From a checkpoint of a small mixture-of-experts model trained on Wikipedia.
Experts: 64 experts in each of 19 layers, 64 SwiGLU neurons an expert, 4 picks a token.
Training: a variant of Adam for the experts, 5877 steps.
Below are experts of layer 9 (counted from 0) of a mixture-of-experts language model. Rows are named router (the router's row for the expert), gate (a neuron's input weights, with its number), up (a neuron's input weights, with its number) and show model dimensions 128-255. Each number is 128 + 32 x the weight over its row's rms, rounded and kept within 0 to 255. Numbers have three digits each.
Before each expert's rows: a language model's description of what the expert responds to. This comes from a sample of Wikipedia text that the model never trained on.

# expert 21
Description: Infobox and table field labels. Field names in infobox lists and table headers, often before a colon, such as Date, Location, Kingdom, Apps, Total.
router:068108097143113145153149071150127110157147119122192196091171152152139092179155081152126166106084067146112129075105098123080096132081130082128076149120097141124119110120122188182177103146121080100099148072132111162106092085110086105131116108121120147081110127129103065080128102063103131146161161091108126113068183087169124061159076108112167146142115111158186104102126181080107135087150
gate0:082134052070153157150165092099140146101088152124153093165139070105130115133079090125100113098169115131119155160154104117105145170130148130193135195139125038148129124150116113156177136162114125125086138157150150164082124160180103116128120197184127176136130064130075119156090144145138083092195176152159080080176132118115120116149061107097146145135084176108096117087162146104096118163098
up0:127127128158106192146147094174131098043085104081131178096079157130097162104162111109097113074127141151168126116139177136153137095100157128150091197109102175058146077138161112171088111111118089059135080128163131104173133130154089137129154125093120107163109119155094127114103180129163074127121081169116076148157099140168197199146137104143154149165116147152157165122147126103136153116080
gate1:068143117151158188112121136148142118126089122103154134146102168146147124097128095133086125133180137140100147087126090108135100124163122108101170181128143129147119166099156129140078080103168160154169175132117168097126106120095158125184145135118176092079167145151144126159139121145086150115147175084101137161173084140121133054145140130090098132142123115127043168131107148070120104190130
up1:121132132134162159190170116146097144148088130131137189118111181070109110109092147129131120100157143084132053100093130084130131079137130122066134129168126098131100146161104165136152115052111173113143150117130177124138041144140159165090157149169189163111168127116146089145112105122125143135181137092139141145191053116213159097122090084190129193124118122095157136150116173138146146151128
gate2:108146137173135118105189126098158112144112082172138107147118179140130172146138136192135095117108082155107132069100060166173143115183141121144175038131099152095160131077169135159081124143147120083082102094120080132107104103140127148118094103127123131119137127131043100080166115099108142182071124119129103128037172095128139102131134170136132113121119093110162072193132122128171089156081
up2:060149148130153180113124101124136149145123106124077108116145119160120097077143159147122127133079038182125105092097125122150083177096089151184126107136132040162175127132108105128111118132143130123145142083132180153144160141161186122135087122137142080104177149096129106091140087140151128048124128079068125147130165139136119098107125163097134164149135113144114174083144215150173169089129

# expert 57
Description: List dashes and table separators. Line-initial list dashes in infobox fields and pipes between table cells, as in - Created by:, - Competitors:.
router:116110101165115178174134120160167081124146156183139162151151156131111118139144140119157132091073098110096119098101093114082107099062105073122093150060077142105100119107122203130128076134083105087087173091174127135096106107153091122146102072138101106096124103164155147099161111117111171174149194131088114168131153108180154074087060115084154104166179114140153100096135166130093160100171
gate1:100088129171164167119125107135085094170136090113134157123088179126104148133170075129130121044161138135143161103096160169111128128126113135174068136147146121153050166089135119148193116155127128174117127144114126139122097122125064086108189120147154141139104078139164168179128177140134114112167199123146131153089107112131146143104124160150147142131122171130128063141152148083077089137174
up1:120133115110087121117131171116157132108142139146129111110137141138154058037136110106127098115176147095086155148108089164175122119125094129178152119146150177119089135151238120113095144152136125136132061142159068163141108142112161117159147145181159146113098114161150161124088133139112128159134074138139127178140144124112172125132118119163133171109088165150137173127086123091142097129136
gate2:129132119132102158159096124177178189196128160149096105095107131132145090090132114114109135141110187178162119102118096123077112187171102198112130102129242121111146122165088136189141108129150121173050086189108150158114171133091137123110134094123112129140144118117127137150125107076123123066162105111168143111137127083148128079175143102092170118137136084131121130109170100158096108149195
up2:107128104161124188118052113159113161121116139116100155141170138106075084098098126104133124166178162120123109119107045178067143158163106134172178148116128123110094177163155139174135136138156116176117117142179122111117139147123174121129126097115129125152160112107148135165137131065121103089164186153198150155168124088105094069136080100142193091148165130103168135123150134135095162164157
gate3:137156114122124100193168161127046110114116110090145100099104111156113126127109124115105114069120135141132131144160102125174070099126119147081175175146115162140110146099086136162087169174110085101041142150098097171081098158117179154138120130127178105158161120156212145174114093090130122167128160111132177082141111152148118099135137120129111106125090087112112120115105083134127118131115
up3:100135095134127089121133104157097179171135110103201124103156127177099092123156126150153108171078116129134119185095162166165138167141118163079111109124050145131127134077153161131127113180137126105082161100110159148087135103164193107098162105169141121138173146127122107171151143142175175152128067183167167107171149144158163147097156114100139166129121084103150063118135161156145110124134

# expert 50
Description: Number starts and prefixes. Spaces and first digits that begin numbers or years, e.g. "the 1970s", "an 18-month", plus prefixes like un, non, dis, mid.
router:115121099147098115127163113176147110134172196159162147090150124139092071149177065098119141103107141132097159131112136099096112138123109093115088163099104121106100072083124174175120089151098086104107121125133062169067084070152092077131169104129084179111121100160154135131177104093097162136167135111076100139112190116154184108082083074102154100164159124153165090110178181123082139087159
gate0:131116093141167160117148063107050121153182171102100113096148124156152112100151135075114085107140120119160165126124127134154087181085128089150099122158087128097082079078153162127167115163164145150099141172187097112136091098100099132117109104225090124142118071054163136121128139067158167121169168112071093111180132128129103174144109160120137176134107122158171087148102115116069117139116
up0:063086108153132182123151080140119129106152146156116096141155081132127092138161170143164109182120074137176118106148138114075118161099125163115101128124120125115145167110117107106066087141104113153185096143111146122178089143104147165169138112118107165133132078139087122093147128166146068100122124128147081101103220127089199126126101099139142100187051155132147168201159148114112146101152
gate1:138145073125085114123143137174114195160078133102118086115119120117153060163139183094110147122142129095067180105157155146133150146158122112106109111157124136085139154178118095110151145156185151092138129141164125130092121147141141136110085202154052143142152100115094079175101115135098155110166142093086157104081122158093099131184151161128156108153123098172180149213149120093109088159101
up1:109137153117152121156126152093107170093134142090136150132077142115099155142159221100119140128196165150105103107154136150159049144133102097154126177175139128133132132103117164154153165112161100178135140098152141117142104102175120111117062123102170102092130159166182146149176090223140119168158153157157141090067131089156154142140139056173157139098159161150087148085145045123140111155119
gate2:105127115148124167123173112096086149165144124134160138103167120126125142105217064104147067157171108133120203097137115124115125140113056185141116176172111120049126110095107104165118147173132156098132095106147071117102098173162158120199122117132103130105144106053167142135112179117211104117128163115076094126143136147132094162150094112186153162115148136108138135160125103107086125133125
up2:124125156101111089089159120124166031109119200145105123177117143128105095123128128097151174058062140169171102150137124163110156113142171084131145103120105113095164143168217088111103127068120133124096098161101143140133132156119090132134105111129117152113178167152107134092129059091094153155162088136192202154121123106096199123149185104141118100084169104140066149169044136110171097115123

# expert 46
Description: Table cell separators. Pipe characters between table cells, plus dashes, semicolons, and parentheses that separate items in lists and tables.
router:085099107172069165203203121129145086119150159176168165121164150127107102171170125142193179112092072134119149095087105108111122098119093075120126164076091149115091089081100205138152065133095117096106166105162117111112101085135095113144141069150111129091095143144141137108157101114146165135137168082092079156090142091147133127075091102098124098174142096143169080160175136153108155092174
gate1:105115108096129103185159073088141130142111096141156100111124119096084138155123124122091088166204133133196160140133093130097128139065163083128070171086144110095087108117113106133066189165078137090065123113136168106101078125075085094109129094197161122121132133191143116089163171137145064148110188102158117122156082093139138138167088092159123113125137157125181080119152110152131115116135
up1:125187144175103146113102152094078186153070115144126206113151107143171081119112145134072107137204119077186170119137084140098054094154164124147098147180127141160163147120143158203141124149126128111081158164177161115139123157167094099112049204119173116134074164074113113146141149174125163108086131136068179052170126135129090149162128119165145125144160168154135132122090112159131148108114
gate2:144128120119069149111138124074121134145090165176098147158125196145064112127109116105135159193094153128160089177115070127147125106173133123135097089099155141111097132113133151154089125162112078174150118149103134166102129119129208108169147140123092171109133094118092118160133082117111173141169158057137125175098152093113122070157170084129150161145109113197192134130124132099153154163134
up2:088127086138113182114139118152140143123172085094126168124162124124152087197170115173133069133120084162164088198122182135133191136098154111110140165121070120124105095094165119153187171131091133143098100119169116149140167084115052074119173115127135141100095056099145125099176187151140073147155111162096159084146113108135203129179051110172167159130141136123120150082138118131156155106149
gate3:105140102141111215115126078155149077187110141148155167134106105155099114132114107090139137084119102136148155076129133137099124165094144144084137119062170137110126102092090165124166136154084081136106135089156127135088078111179054092104159036149104126068128160154133076158111105166113123161160140087097104130092166093147171104144081086090176099106114115179129077085074177121110066051181
up3:151116102164128158106116139107128134134106083125115135131128085142188114082116129121172135076091068122168145151155102101108150090066152157118160065168179109158152151092068136076187126110048130125165159129143127115143100139126068120102087072135139113111168187097055100055160106172154137101111112140152122100136132124135123103161133165135184093192161151136140115138127144157109116073172

# expert 52
Description: Articles and determiners. Articles and determiners before a noun phrase, such as the, a, an, their, new, often after plays or of.
router:139108113175129147139134109148156112138147164172173144092149109149119088163148072116135156110090147144098129089071133125099102132126111111133119162089111135096111118113103102165168110195097110085102175135142105177092106133139081104170142103140096182093089113152112131134168069112099148166154189134080115154099178118160149110096092091067152093156134065177115118144126139140087119093173
gate0:127126115034106089100148101114127184187127124095121119158137116118171167106134138112139158044143134156151107079090084159133065126143096094157125123096151205137098100152136165140134128123118096123134126104113131119153074172159115108099110171078179084144122157102052160169133129156170117130095099110165167097112152070098129157107060078127128173087138146092148147153179104146097094116183
up0:120104176089116157110131096117102169180097114140148155126134125119182205103162145142146157063152133154105114055154138144118106115175118121170103101089147190135103138110152152143156133116139097176148154129074117150172092176168130135134119124108156088107114155067087120123163112103194094141077104118156150114096146092087142139082097059152133134099142132097128138152147167164114140119161
gate1:124147168117074116093138099125127100190093136123168097142137111050144141108156098186117161110131140079163139135095141137116137109148157080103138126155106092160112128131154144154147103149119136100104167123130093163184108098079077138072130133124142185187136153130141101078186129154138120110147131149185099066170089152145138072117071122109168108155099160116125165142152174127152166124105
up1:123063106151121132118125122106136135172141110140102103060150097131119163128170073099104183036150146080116210071105149108088136129126166066083093116159155124136105109092109125184095096202150132085133125129120088180153080085128119133162138172163117145164059137161146119110196187141147126114137147119123116110109147136153113185153098078157111130173102129150164127131186142104086152113036
gate2:177159197121135143169131134160104112104099179035153085131111109054169094178169137136058179138084152179132115153137136145116124140172099166112114144158142119106088157143109126137090149116171144099127093141122139120146117135110138105181077114151101131178139074127120089149162076132165171167155120158157138130125073136153157128138181145121163025176097155122110104121100101114177142078158
up2:131082086187127085128117180084148064158087147099133167121111167148106153090096061125131141133180116114101153090135118089159132152160153175171119106122070111157165103081141139167118119201143141142081068136122110145143198097114156102143119145096138123136102123166144099147129073116153126139046139084153124157123151109164125123169157186183119181068174104142137091127079109132136098118115

# expert 3
Description: Capital-letter abbreviation pieces. Pieces inside acronyms and codes after a capital or digit, such as NSAIDs, NRC, SAC, WTA; also digits inside years.
router:059117126133115155190154142170135121183126142168155136111161142174098101141147118130128153054118123130085157116116091136089091131138099108117107196064092127087130092108133149146175093165087084086098189112158076176077138097147073103129135074138103187110120075112091131123138083100118158168171180057113081141077133112155146110095111115100154114155136087190172090102188152124095137090132
gate0:080100082110151111081107128097096067181143164122134147071168142163187134136070122090165107121153113158030137169147082103147169115115131074150151168098093124069127085151151136069122115199123114147136132183128080106140097131132097054132134090172144105127104142187160114059125145110131113175169156108130087067179095146145119223139086131124070111138083097112158130129158123091176110099145
up0:117140140075196108123122136121066134092116123150088222101193117191162091123118138145172109137135148078091132197142089080115134127114119058115176174114095058069141131152165161124145110072113087121171125129109133161159110097129129119121129068103189081089148131103113106028103121170163127109106165116079109096142162155120148122141150153116134098140169162144130149055155110144190142088170
gate1:110073103162090172154143100140100170105154111116157123115128131115145157075139139091116078119128131075178126081109071153072076153089100103166154142162151170129115135097177121085143051129120064132156167096193121176096102111140122134167112132157110156129094155098098126124119107132147157135172121080076114138130134150172084114116146131130116150107176133234198142099119153111144084165115
up1:109166103089130171070102091081140164133128137145129107165164109104063149134080113174124097151125158089107173136127114131059127106119187163112083117171128149160118102070107111106168110098129100120086143108144122118113124081146113101083139127135149165133095177112103098055105132133144158166132140124168112251099149070144159096126143140140096120100146084096156091121083095117071088101135
gate2:116096119157149090102080155118086101086158140099175135148158102180038149183133097182214146112106092110151116142154151127121174120144102111103119128086141188145142122098167177124096171165110100145098120158136151143123123116126113106122171114112131126157127056122064118098095099112171180116077164128098099159065126194144186143137148163081099141155062141184148109086179091184151175117121
up2:155102133139083108094128120133163114160155049150141067142108116192155181150097138123154124116151126168037168112142111103124097082118156160133107128165145131118174146137043124171148156213165104150130136161125179124140128146136076137118100089132105173090148153086132074135114115211143116120101196076102114124151141099142062098135140095147138098088125124114073123145063110080074148120212

# expert 62
Description: Spaces in tables, headings. Standalone space tokens in tables, scores and headings, before numbers or words, e.g. "| 2.6 km", "Round of 16", "Traffic Statistics".
router:086113087149067129165143095162164090158136156164161155105146168146084093159147120109116148128099114155109129112079091105070114117113131114159087189062105164091101090100112191148138110160083071091117127096129093215088109088149113062131148079143099144090096088170124106095162083130102147184147164097088085153086158110132171075107093111104165124172129115166161094121156156111099117098175
gate0:136085126038103154118165080115201084154135123145136092107163122143166071127162104120135200144133137126129126111192096137124140088152140078197154139050074096056178101138152107124194112140125179171148111138113091183115126182160101147159139137186109182118130079126106102116102124133135108199121112153132138081138073176096139117159227131129093078138188099137127138184106112093089078144110
up0:114141140206151104171093190137091168102096134121153134159077134115085165129121168148149102135131081174085136127092135113094123122139070155048113120153152169168095185139070133164081155107147098113120151126094128089182121108074129115125112132093122113157090150150131095155125164110100153100148173107109084159144124038108132126104055134077162115145119127177142098064103153164185180174165
gate1:141171150125117119162124162091111094139082128115121131142118164169152157168100166112135112082135116144073138112135116089142137166080103096103097145102169186134103085133130108154101148112088159180144123083111206120127065143149128152072139165140145080125166119169146128154080146132042152176123120081047147113139089088136157109131162142065127132155060142150111151143081116131086114093172
up1:077166094070098120099128097081120139152072131125133088147166117114169148086111112109123092113139124137155110146176172194137156158147151079142169209135163148089106141079146183129133117126059153086143103087144152098138048106121127115121110149190217113094138157162136113136078197160092114170118120112145118132087141164117128146167075131136070175133107117087127097172156142081105133098119
gate2:145143123106125144138082085100128076135092097183135149104143148118195133131161094146138106117125152089097086115130086145041153102147102118144152105130133152140135108120130159159181141128127158128122133067141173135091161160136134150123144142105133089112159103148111127129182118109096102137157169151138124138192203151165186114177057075108142123136071135106148148102205093074122118120250
up2:185167097133117111115112056112128112146113140159122143127144118159162153106107090173157151071110136108081121122197048110152138117193125158096146091164093192123135129146106140122170092083139132050060138144109080089114148187113119112104121055084160057128098101102061124073168121076090120154125127128123135133113161175139120097140118108101159184118137127175137167141184143116160136108177

# expert 36
Description: Articles and header words. The and the starting phrases or sentences, plus table header words such as Candidate, Episode, Title, Notes and position codes FW, MF, DF.
router:108097146153104165174189106152143098166147137155170142100134198136137089159141120114153163093092098176087160093087127085106143094086154106098066181086108139071086126084122134126136115138105116092109206081150102154118098105150094108126100081164033130112123134167164144074164105097119175172156161119073097147101152103143163117119100115115166107127118076149148095123164157109093128113169
gate0:125138153116073166144069139164092054123147101133158196086124170225099119112150103146173136134107151111110163170099123102204188119113181181096075150156120131099111166176159165142120140087056108119122186096079064142137129100102114157165108104081085146159100108128151109100130175087133131071105074042135186114125135069118142135198122140122161145149148120154112094096097140096097109146171
up0:173157119131047185120104158057114103123124133079155144160120144182103112139120103141112130195074141147153205071149153098177176127076131145066106110146127114143127154170153148189161132096116138138120110152157109104131079082096150138151134162144123086106130127140124133107132104135196171090163092082085107107186149113151095145129117076099101119123174091115082085118157085124119141090156
gate1:118151113146095157071115133173107106130102123157172171091120181184101167124129171109129096078142094168161191161117157167121120176125147040135128171155146143085123080048132184162139143156126088087124102108072110119102122122143091135148212149123081104075122086188137124075128096149106188181155137098111144139091116089095158133132112123131218131129183131146133120082126100096076131096156
up1:137096125145124140143138151093121066096114099082095133131114137113088138155110159145140072060128150143090151180106128115116149156142137138129113150139097161079155108111122123119151112152136148103087125141099102100158094114145152178119100127174124110098140138137113220126116163055131152168094111148115153165122125105182131156161171119124171152086124077137164098075156142142140161087121
gate2:099113125128131112098103133150109157077140126147147083121165174113093099091148100054170085149083140129127100141105088134138107065114111168123103125149155137124118127119082150119178108142129145066115105166129112137156057119181080099153164129093085180126132100136082095157132106058099143122137142137110077121121135086147049129090169051091204131154101114164141092096094095103191092159151
up2:124074101129150153173186116127097096193175121084131133131083122157085094168077117121150116103138140155114099115121128108137156191149128107152193103060050175110105093054122138163159105099137161085071132072166067093103147123107148170100116074160150111111122131157123138087146098129155166134099146127139167115120071133110125170105095106077110153112144077138161112190117150132114060086115

# expert 51
Description: Digits in numbers. Individual digits inside years, coordinates and dates, such as 19'9'8, 33°43′4'9'″N.
router:094136151131099143175136112160183088130157154149167183101134143149114108170174092089156151126101094148102184123112113097098112105056114081139096163094107159113073094095119194182191113137114100077113176096170099184092120105150090099165137089162109144079113125187132134087160109113107175162157155103091113130101181059148149109124089102078156101180164104120149110117162152096089133074126
gate0:119100146176115149180108164065085089086125128141101091139076181134128152132190156213102151150120136128127162112127169154122191119057168122165095159154138128161134125128110128149149145130072139174149119088165182140162086133161142116135140166140120086084120116095164152136100151126109153146097179123173132118130144117148185109180155063144094071096176121145134127106174132167091113139113
up0:148131147158107091123114106100138122086167100108139090125119118106081119187132119059101165136118138151099133126137143108171117129165150171185147088064145119199129149164084063132167115127109171168177159062177121136152124154134132118108097077138154186087110134149078134152116111094127101079076135065029125130141172068118119146073131095144117101076171123138102150165155150124111148101121
gate1:148113129127186125148142119142085139116111171103059162082175113127075120203136108155085136124131101212119139100112140159130138112137149113110154158112115113093170138115142067163140110121131007136078122125189080093115165135135098131129169131134122185143161121142114158122160116135094147126132127119094165124126164064162196172139109083145176108158184076132124117133148137121148118177136
up1:167144170146151156090140119084138106077170187112162165140086135139076124132104147133112147144132163126162100079111120165103080060117162116113107101140106111165162146145181119174129149106090127146125083126137115146115167139173096205122113118173140147146131123202173146120205099147112201161197127138122101142146130148188204115126104147104109133076160142154165208108069149117134137134137
gate2:084128068112150119091183162151066119133220144084073115153126104203074146124141068116126201162163114164111083125117107134128116137119114114155129161140179111093085174148042117136076130140110143169038156149122185152091114157131119143130107113124133208154068119138157102152121172129115090155116149108091120129071206118154150082167133127153096156129106123187075121081053132074095087150143
up2:098054074079167089123140128145102126197119155146125129167147109145206151117133043128090104084142136122076164113114080112106149131123155067121077142125126144170075197135068158153108192143150088121072109174158159131084126148195088089101127170193149165084087107145114126157104164136096121117123179091093204126108133143102151102159173117115091169096075143100122112096124135118057118146147

# expert 9
Description: Narrative verbs and determiners. Past verbs, -ing endings and determiners in biographical or plot prose, such as learning, suffered, won, joined, the, many.
router:112132123143096153164198098176159080181141146160169177113166144139104106147134112095150162066086123167120176120091083111118147103079110062100113155075092143081114090088089132178151102153079122089107164072172089159124112092132091098148135065143097142050122162142137090109134111074106168150191140108103106186072161130182154127095124122106146118172155091123152123124130156115118153080188
gate0:127142106155094072141156158175116153169122117112151107155087156102132176093128113128145116112149151108099139168178093153123120097119084094117141180130125116188062109110090136108138125120087143061134144135107091161124087131145098073146138053148073124036167123158105123163089133138099140129144138085117184149081106099123096121103174132106211114186171095108136119134101093147108164150122
up0:149104094129076124157075160185108116146094127153151150099100187085147163101155121133128126116157178175091114145187083138109164098093067147095138164166110098108135086119087130082088107142086172051166138156177128161135078126089069087085135055185123098138153117133081106111124165172045144093107117178148172095084140131126109150173108152123136150142150092136115156118081080140114166177121
gate1:105100065102129118131188158095103119112142145132169089101121158123094126094156115127222185133108118148171109186078124077094107133102102161130164103146116107079057102079140153101153123136158132091148169113124100129104050063206125104151145081117172120134142141167099047123140128116103112163128135101124103083155158095130136112108095099171174131136160079135111159136079178096100048137121
up1:120131177055071146117133078159107180105099120111069102135166104081058134158134141170118079155158054125162139071159144124184122089122160096139116103084103164093095131123123161091087120116135116106148119088111185128094139160156142117137143102089110084110109118099162165122172123117182069175116116153148164108142159119119147152130112107109124066122111175160135086087185146113140090133124
gate2:132129173130151116105097059116087094165129140126141144126110198155129144091124160144135112142078141142122102080192139157137160061081229146101098124154173128095069121118130146169166178166110099120120170128123142148132124130143113134151105100140111151101188115090072075083067158098132178117176124164119152109113122108173135090088141124090191060112153097140150084072112110085131202056175
up2:148106100065128090116110159104150096155116151118102093105155109144106191091054136142136100087104145085134114137155160116196150087075153168136142117159150104074132117080082102076187148148156104106108102128068162157173137100147168159116090119081122143138126086147169131155125110166101053121124137107151152109133122122144130155133130117087129158131142132148144119133066119146120071069095

# expert 30
Description: Place and surname endings. Final pieces of place names and surnames, such as -shire, -ford, -ville, -ton, Gdań-sk, New Bruns-wick, Wilson, York.
router:122134114121061169146180102155141109144111158164169136131171195168101086177170113110203155117122069125116163078101110138067100116114110084141134148062120169100106088091112146134176088157105098076095166097154101174119116096142067074126148119155106178119103095147123127074137067094110143163138171120067096189126180093153149107110083134109146116176166100187158118095142169125102119132182
gate1:163079130127168100094181098169061185105113143158132159123154061184120079139138155163178123081098116158184119122084162118209128165155134120144109111134114180068119166114123142155132183156119128133161134155123131120120150131165185107122142155146058121133216106145156135084135140159133140175117124092070076123097169122139120100104137171106066093161121119149118135124110109178115193151102
up1:148109149121107122108235121126097167096145144125096132105167099174122112066105107131144111110149092157159115120111114132174199154122073145138101108102114147081077130123100126125073149146152125063212109089201118125072174167196133187116141114209096083103108106183131104098135146152103094171136102145178082205140175134157127140091179154126138068163133115120094109148112151150124156143134
gate2:184079181158067099129164135098098134085170194108085141099083162122169130096103156083155146131139118172068121111142145102124085123115182131112100077116094127118129078162145120147121144117101156119136155131118102104155125098107134124137185178090088159152142150225078168171116115087122123123173159084093133150144155153067092054124097166136114173141109099174168109122084109139128168153061
up2:108117128121135142150087144105157156147105161113115125130137102143117111112124071103080077104142189122167092148080095105152083145140100151118092119124149132143097091121186117125140169112151114103078103171122142150114084158127200203080123117160143126094126098118154082120157099094159116156116131150132126091148053073134150139125107103135137122160122113133145129138124091159165122128159
gate3:075092119100141160121105180093201147149136119080078173086153126184103136176100139115099122149079132111147146110101175124170103149148141091134143166120130160135170067095147111097119147126168078139113085184167104142120121156075090093097141105198108179120129136157124094132132087165125115151079173133188138139116090120129133152081156122120123079204108092051162193088181123130118185124097
up3:089155146200130137133117137125173124132090133061103116141130155097171143063125103150136155158118140059076111193128127107146112098106129147054134135075118139089113131217083095140143080100180106178075100133111183100144112136077160112170174084146133084103131124120128154140110102071094162144138078117127146180131101168137109157134137150089045153122157098156115145163117067107177154088128

# expert 26
Description: Name endings, surnames. Final pieces of surnames and proper nouns completing a word, e.g. Der-vin, Moul-ton, Ro-cha, plus whole words like George, Township, Wilson.
router:080120113134059153133173123130169105132137137165190165118148169114081091139155102102176121123117080166124143108091098133091141096097092096121093135073121125095102097114099166125163113147093095090116169092153104193103142069162068074133142088143101142118108119128122108101180078097133160121166150130104084138095170110131141081111078088116125105165167090159145113131162170133088110126190
gate1:165124119150175147105104130069140177147147137050155140155112148109094182162083196105115131156110109177099093140142131142144168158120200143128093113098176141129145111142147216134112114082174090101213127139155132155200146106109074162139087139120139146170117178148120125129125100119115150137120190107161159071155102127127116136167148143130072118144116056148109122123137116143183109154172
up1:133129134134137092076091142096117136146092139085112075131086131096030134173121142118156123148124099167097136165088107172128150140140187144108123097105193131090094112118145186103093101170193102141162116164135099146150137120161090106163152148160139083158156131123145157116162121139136142159107110098107110151144122157105117149125119104164139134083097167143089166145117181138140149151107
gate2:129149107103188118095127100106141109135163148076107092138159176168115136132080122158184133133155126115109158109052081121133086148128157093175130101130038140120106139068069130116160087130142148122104110144153127075109117112077154086177129104154124154120095069128185106131080184107142122121143156124161134149093124098181132137067125107080146168120101164116141116128120142087160138169069
up2:205116134119173150091093181110121111124142135147098129126122057132159155109077093138140085130111179099121122140110091158163144143155169155193141124139122110203163139175129104155117130140128143198164052181103128096102100171166156169112113146194177072121166119113221115178142144128107117066184043091187115095140157123153141150152147127180160162082147137087132146151095100103139131113083
gate3:064126127152107171163064115110117118138146136118141101168114129088142079125160121100103128151076099187118176143066115179082131169178103112074105102145140138094131127087138130104094143157118117122174130136118146142116167108148090137123141092155099090102094119126109068124100170164118149151135147132112170165093073149102104111095113109180110100126155101176172078149106115128085125063185
up3:133091115128170171119087177084093128125102137098121094130178081139164123139111107124105136135104129148150143117119204115150163186195158138117141126152182168117193155102157119152096118135090117089153137115112103108120104154150133179156119117090182112146150132103159173155182190113127149146082102114181130116163072189086149139102153112179119125099103212132156121123168160132168192092159

# expert 29
Description: Leading digits of numbers. The first or early digits of numbers in sports scores, goal minutes, rankings and stats tables, such as Doolan 6' or Balikatan 2006.
router:080119104105116115163158108144139120133137159161173188127176171138105095161175102087133186089099136121104157129088092121094109105085086089108096147084109185108080091112095196176178108151127082099096184098179090184101125107160084087127133104140117175074109097137152135106146100092107163155150130111097136162115177094155165138099090118094158107167136107126133101088159165109138133080144
gate0:172139084123149132051130101186120170132155122116114127112128078160152111130165155159160141123133125138187036152139067189139105131100050113160118159088122101086077132140173150146125129118144098123120109072154128202126088156137099162134121123111109117129134130104138090121135152124107083108166107164163153177134088132109062062101108127095133133095189106127136116145093105121155118090161
up0:220117125129082101114101108168100162130114183159146137170094146110160116087149105143117168157102130117128169119111102116158162125140157159134120035137112079065100173117111151094048060126097063083081134116128105124124109113099101166119138132140121104185138150117050110122126135173174139159117142075166181172100152188136110132119146153126133071090157109118124083171114123162088110109093
gate1:096166110124169130144107161150157155154231150156103125131144169116146092083180072128141140124118086118129145136138137105124122131109113195155078106156171053157034121168116115081167099100113114099165176186058091117115166150098124115178182091113099164175112100156125165178111137087131128131152152110112123165130093117122137124113147142179069154184095113140129047116113140128094120145143
up1:147110127131191088073069088162154154113121120137125173126134165081094059108187030128145106097154107132152119098118102089147128142068184148069137119120180140104145182119104186073140130154108087132170138143079168098091153160125110109136184107142135135139120105145118129147093110085105119128094127176127142104153117120093150102087120159124145156112048088131100097124116166091168145124142
gate2:051151098152117138125167080119123181179136156103083139135166108134151138206092117151124076159127145102084127113128139093117143164164197103178119147135093146147203127107140175139169144121111112105068119145172106125115114092089170053109178125141146051092129133092110061141197136114118062142080139136130120098081191169195158090213069093113060126126144099128165112160139182124153108082106
up2:184148155096174099155095110101145124076104138127160128165107156110133152146134154102127175106125099126147089116116143126160111138146138130033076046191178156127098118159118145132129167126093119073123094157136213135127127118085116163175116159102124112111150053145081104143142135078099109185127145176084096085143117170111128102108210159155114158131092138134106174098154078125172144124173

# expert 6
Description: Table cell separators. Pipe separators between cells in wiki tables of results, votes and sports data, plus markdown rows like |---|, and list dashes.
router:089106071152107157146169105158193070141165155197141172138147138120125110174159147122172122162116101109107153109087077118091069102105102098106077156106113141119098056085091169138125120140092088106109149109127085118101079103102101082201170130134110152083104092158150132095133103139144143143148189109110139165088155118171178070105098107108142092151144094151177109127149127142100115078134
gate0:116077116145109135116086114168131152151096103098127133132085135129157146147124116163134106151125129125155148132132148097128108097153063101187115077103166148118109093168073175174098105143124099109132151154165125124096101131129119151157142184185125204046136062143137107044121085129134148111133182155108175139082172074141088093093063115044152088129088135104120183124097162134132123107084
up0:116155127059075132156068174164197106115129080140117146120144096100159102073050122119079061183154131137096117122076180175095086149108154147111125156145150117127105148164119085108044100121112165140098092108110139157123199143109113134102113139172140132115103174145175128083156111146081100083143131098122163119150109149106130123088180123210092139134120087140148133131110157121134169076134
gate1:170063079090146076128140141123185165141156149151116133164124153071130163108106113129098121153199175136087179169150183112166119105127182129174118115084080111119158070119075122133144149171132144141225086154157076111097155099083152090156116134110116118074138117151120129130091147149096114209163160120149140100199172130130142140129129120092096132092103116122215134109085160084116082064116
up1:170135088110095154152068155130085110098147130116113149105128214112132152168149081114133142107117126125112098111124150141048106092134100130081141107094066190170133124163097145119149112172144126067141107087065170121123087112115107116147092120148102150117083128137178126108068137095127129161078157178159132093133120093081116124148178139184141128135089149111086115130180137128119170113093
gate2:122204142103079131079152161099086155152080152124160103107172142178133196161109166116155102144129102108152175131154158146097069113133079118044125117147126094112145194136082130097098134121109080140073102161089139156130094121121113078173170172147173118097110142137177148112159118145126115147167133130110139080129176122075092141141145106088130123140135141121142168164111124144094078140143
up2:151128126088130109083204190108141181166185074185163171155077136131144103115212098104075138134129170100164074136145083125117129096129173155151140095114129137097138136043174156178112101133116171107108100092109107142132150120149089162101133141090090103181129169130157167204153134106126132119091106173109128150138111155175145113080174120096138085162153112109144122110148148088171140142128